Experts of a small language model: a variant of Muon for the experts.
Below are experts of layer 4 (counted from 0) of a mixture-of-experts language model. Rows are named router (the router's row for the expert) and show model dimensions 80-159. Each number is 128 + 24 x the weight over its row's rms, rounded and kept within 0 to 255. Numbers have three digits each.
After each expert's rows: "comes before" lists some tokens at least twice as common just after its tokens as in all text. This comes from a sample of Wikipedia text that the model never trained on. Tokens count by the router's weight.

# expert 16
router:136129103093125101145111129129109117114086113105153161130161113095107169116130134135168138155099096190115153124095121102174172159101118133113163144114157161104139148118167106113114115121135168104136098113121095130161128134151104114116097111
comes before: " and", " which", " the", " but", " he", " a"

# expert 17
router:147119123132125105144146135134156152107151126126134119139142127153145087116144137122108130135099118139138100127134101146145138123122133148153143136155128146126126117129124119072180160085132092125111136113130115123113147114108120130112121200
comes before: "-", "|", " Family", " Class", " Order", " Species"

# expert 6
router:120109105148087144091152143139124141160089087110127121128154119132124174122148136099104154157137124146156078164128165147175128104150145168119165144084177150133137146092092125140150138133161143147120111110108179115134137136090118124156151124
comes before: " the", " a", " his", " he", " be", " this"

# expert 4
router:156129124103158111103120136111113100101164129164133130099089084125093139100105151120143113122142124113160114162137118104094139117140166136099110118143132092131140134116132134143132095146141112148151094096142148100164146132104142102144106144
comes before: "ing", "er", "ed", "s", "ers", "le"

# expert 12
router:117149120119171117162148138071097163137084167137087147130109143115086145131132115153088162104115138126100150151140122148128075151157138137085125137125109145132128091125113174121114136155131125135139150117144111112138117118164132146136141131
comes before: ",", " (", " States", " of", " and", "'"

# expert 23
router:135140152102129147117143141094119096146068131158155149171133154119122092139109137150155115146127060124129151129135123114101178122145127085092121128182146103097147127125122119117135075111148130106141138141162141134093129116136165098085103101
comes before: "s", " of", ":", " and", " (", ")"

# expert 39
router:117107122119148194107124137164138081132148107149119171148132100155138139122194125124154105146149103118130132097128169146106169121104097122116110111135126130136149092155097117120137124129114129143149105143144136128117140134096167127095152109
comes before: "s", "ed", "ing", " of", "d", "ion"

# expert 21
router:159104139117133114151131112163152094132174175138086096154132115135122116124098122133103096120180102095141160132084105141110099129146100070134120137107107095139096078127149168159134142129123150175108169175131079112130127154120148093104138080
comes before: "s", "a", "al", "e", "y", "i"

# expert 27
router:142082130156093103116139088092152128148120105115111168119098157100148108117136118082109135144132115134100117108097100104104120119101120135088107122124165120152128142132161145113112128174130136175103144131111148133138165135135127133121097122
comes before: ",", ".", " |", " that", " of", " in"

# expert 11
router:134132127146155098148125119176096101122124119097163183122168139084119159142175165101123094137136197133117133158157128168145156131145122131114104099119131119148110118129145145143145132108121094117140073109114095111139201105116113156170105091
comes before: "\n\n", " The", "\n", " In", " He", " It"

# expert 14
router:096107108135087136121133067136151091108172129129120119119125086143141127139165156138137122122132137129134130121156133125131131126077167144167112135110143139128083134152146129119158144144181160098125107155119139103105140112120135129116138134
comes before: " |", "%", ";", "n", "ript", "–"

# expert 22
router:129141109115147104126133120085092123118136153139131166163148135087140105133113121080102119126131104131128150130121099151136087120158127159090099155107161143093135117137122130124133150146125146120097130124092133104089127141171125145164089167
comes before: " |", ",", "–", ".", ";", ")"

# expert 31
router:134106144130177078103101123114091100084169172127112129147130121130174101144149147166162121121107135126167092120123136111153115125118136146158144105136056116119110111139093107119134138098142124126137136113162105150130125093142142137159131155
comes before: "|", "=", "N", "-", "W", ":"

# expert 36
router:114088105138138146127133171097146137132072098131079072110129063140144154141150109104078104130139147150126131102117126128162104101147135141124145124090154105135126098110069133147148142159087070131102124120071131159121124144104092144128121122
comes before: " a", " the", " been", " in", " to", " not"

# expert 44
router:132127110116169183154155133119143150105116142126158133101121172107120133104144126072120107112105105110132122113120116104165117134159125089108117122125090120101122126128122082181096134146107123091094124158133135147154165134131126161136116130
comes before: " to", " in", ",", ")", " for", " on"

# expert 20
router:115128127131161165126126134140128138179136105150089147167099123145143113134165170121153117138113134132092158142135161076159087108091130110097121104099114121131137199096104089092098125148154072119134104116137137093108102118101111114146145168
comes before: " |", "s", ";", "|", "–", " ·"

# expert 30
router:130126142140125156126137108124112094149152133115082120128102144161165114147143135132138148126157095132130150109123164128183138117122169146136146156161148142136076145161150148126118097148121200110128129134152122121138133128125123110111118120
comes before: "|", "-", "=", "The", "In", " -"

# expert 29
router:146103146133124147126190159116142123139119094144125139111094206134109165108135116075128128119107102161097155101113161129122137128134112127105122120142140093141132112152128154095114113187103172126151113119124113174123140128117153162165131109
comes before: " of", ".", ",", " and", " in", " for"

# expert 35
router:115126157113158122151105100115138145108172168133134148133146107096104105138126112158183118122156162130116149177143132136132157126174114124151087146167108103120097118106145153121198126089118137092121135136172096111148096102171147134123111127
comes before: "=", "\n", "19", "\n\n", "born", "18"

# expert 15
router:143129126115073133132153145104125146154098127089107137104157132135115115140119150158090114120123109111150145120171174129154167139129104103132144080157146111106102169101085126126085105105091171116115119126096118149126119139184143127120106144
comes before: "|", " the", " a", " in", " by", " his"

# expert 13
router:115154146143127105135142101148159131106099128113119131104110137123117135133139115142121139098157099107114162123147100183093135164130140134123176094128142157133127130211152158116166153172150114168121155155101143133093122129170164111101132127
comes before: ",", " (", "'", " was", ";", "n"

# expert 28
router:091130172132125117121091155112095130084166104141146106145152151158113135154096137147146132156097155147137141157127150123162132141085090155129051094134110129140087107150151143098135126118128138109163121091167152089085121058135085181134120101
comes before: "\n", "=", "  ", "\n\n", "The", " ="

# expert 2
router:073154094100115120123109105091124123125134138116140097142107170120171076160087099136157150120118154135137111141171119113127135067127134109138151125116135170087113135109147124135153131112165138101142165115178105119128135173130112136119133141
comes before: ":", ")", " |", ".", "–", "″"

# expert 26
router:140160132133088079137123126153151097117110129112104128149087165167141118152137128087096103145135126106120128100137099147065162184120108120124126093104089152161079106157172154121220164103119107091120122089131142107167084082141112126136103105
comes before: "e", "on", "a", "t", "i", "g"

# expert 8
router:091125103162098161121110164117123119155079095140104114129112111146107123124158116136153105146123089118119160138126125143114126156140128142142104118140192160113094151137148148123145105136165127145150103183148136146099102114138180122094125107
comes before: " was", " of", "s", " is", "'", " has"

# expert 38
router:117145133108097124109116133155172139121126156140101135132130142126102101097118128113103152128141108111121084128143130141137091090137113111152113119123141114160136152132107102127111099119101176151111141160108122140154101151109137096091080134
comes before: " by", " to", " the", " in", " with", " on"

# expert 1
router:105117143121119109150105116154098135131155116121124111117138128139118192133123101144119103119131132104133155104119131193090141143104108126169123116107089125122105135174095121159095114104154140150175170129109166088147141090178118146166133120
comes before: "  ", "\n", " 0", " 1", " 3", " 2"

# expert 37
router:125127086126110152095139093146146137133150153132133114145134104143104086109146100115148128134131182111117112107134131109173157081095136110106146148125128110133153125109097076117130133095173173119117085164146097128132083138132125110146172126
comes before: " |", "0", "1", "2", "{", "3"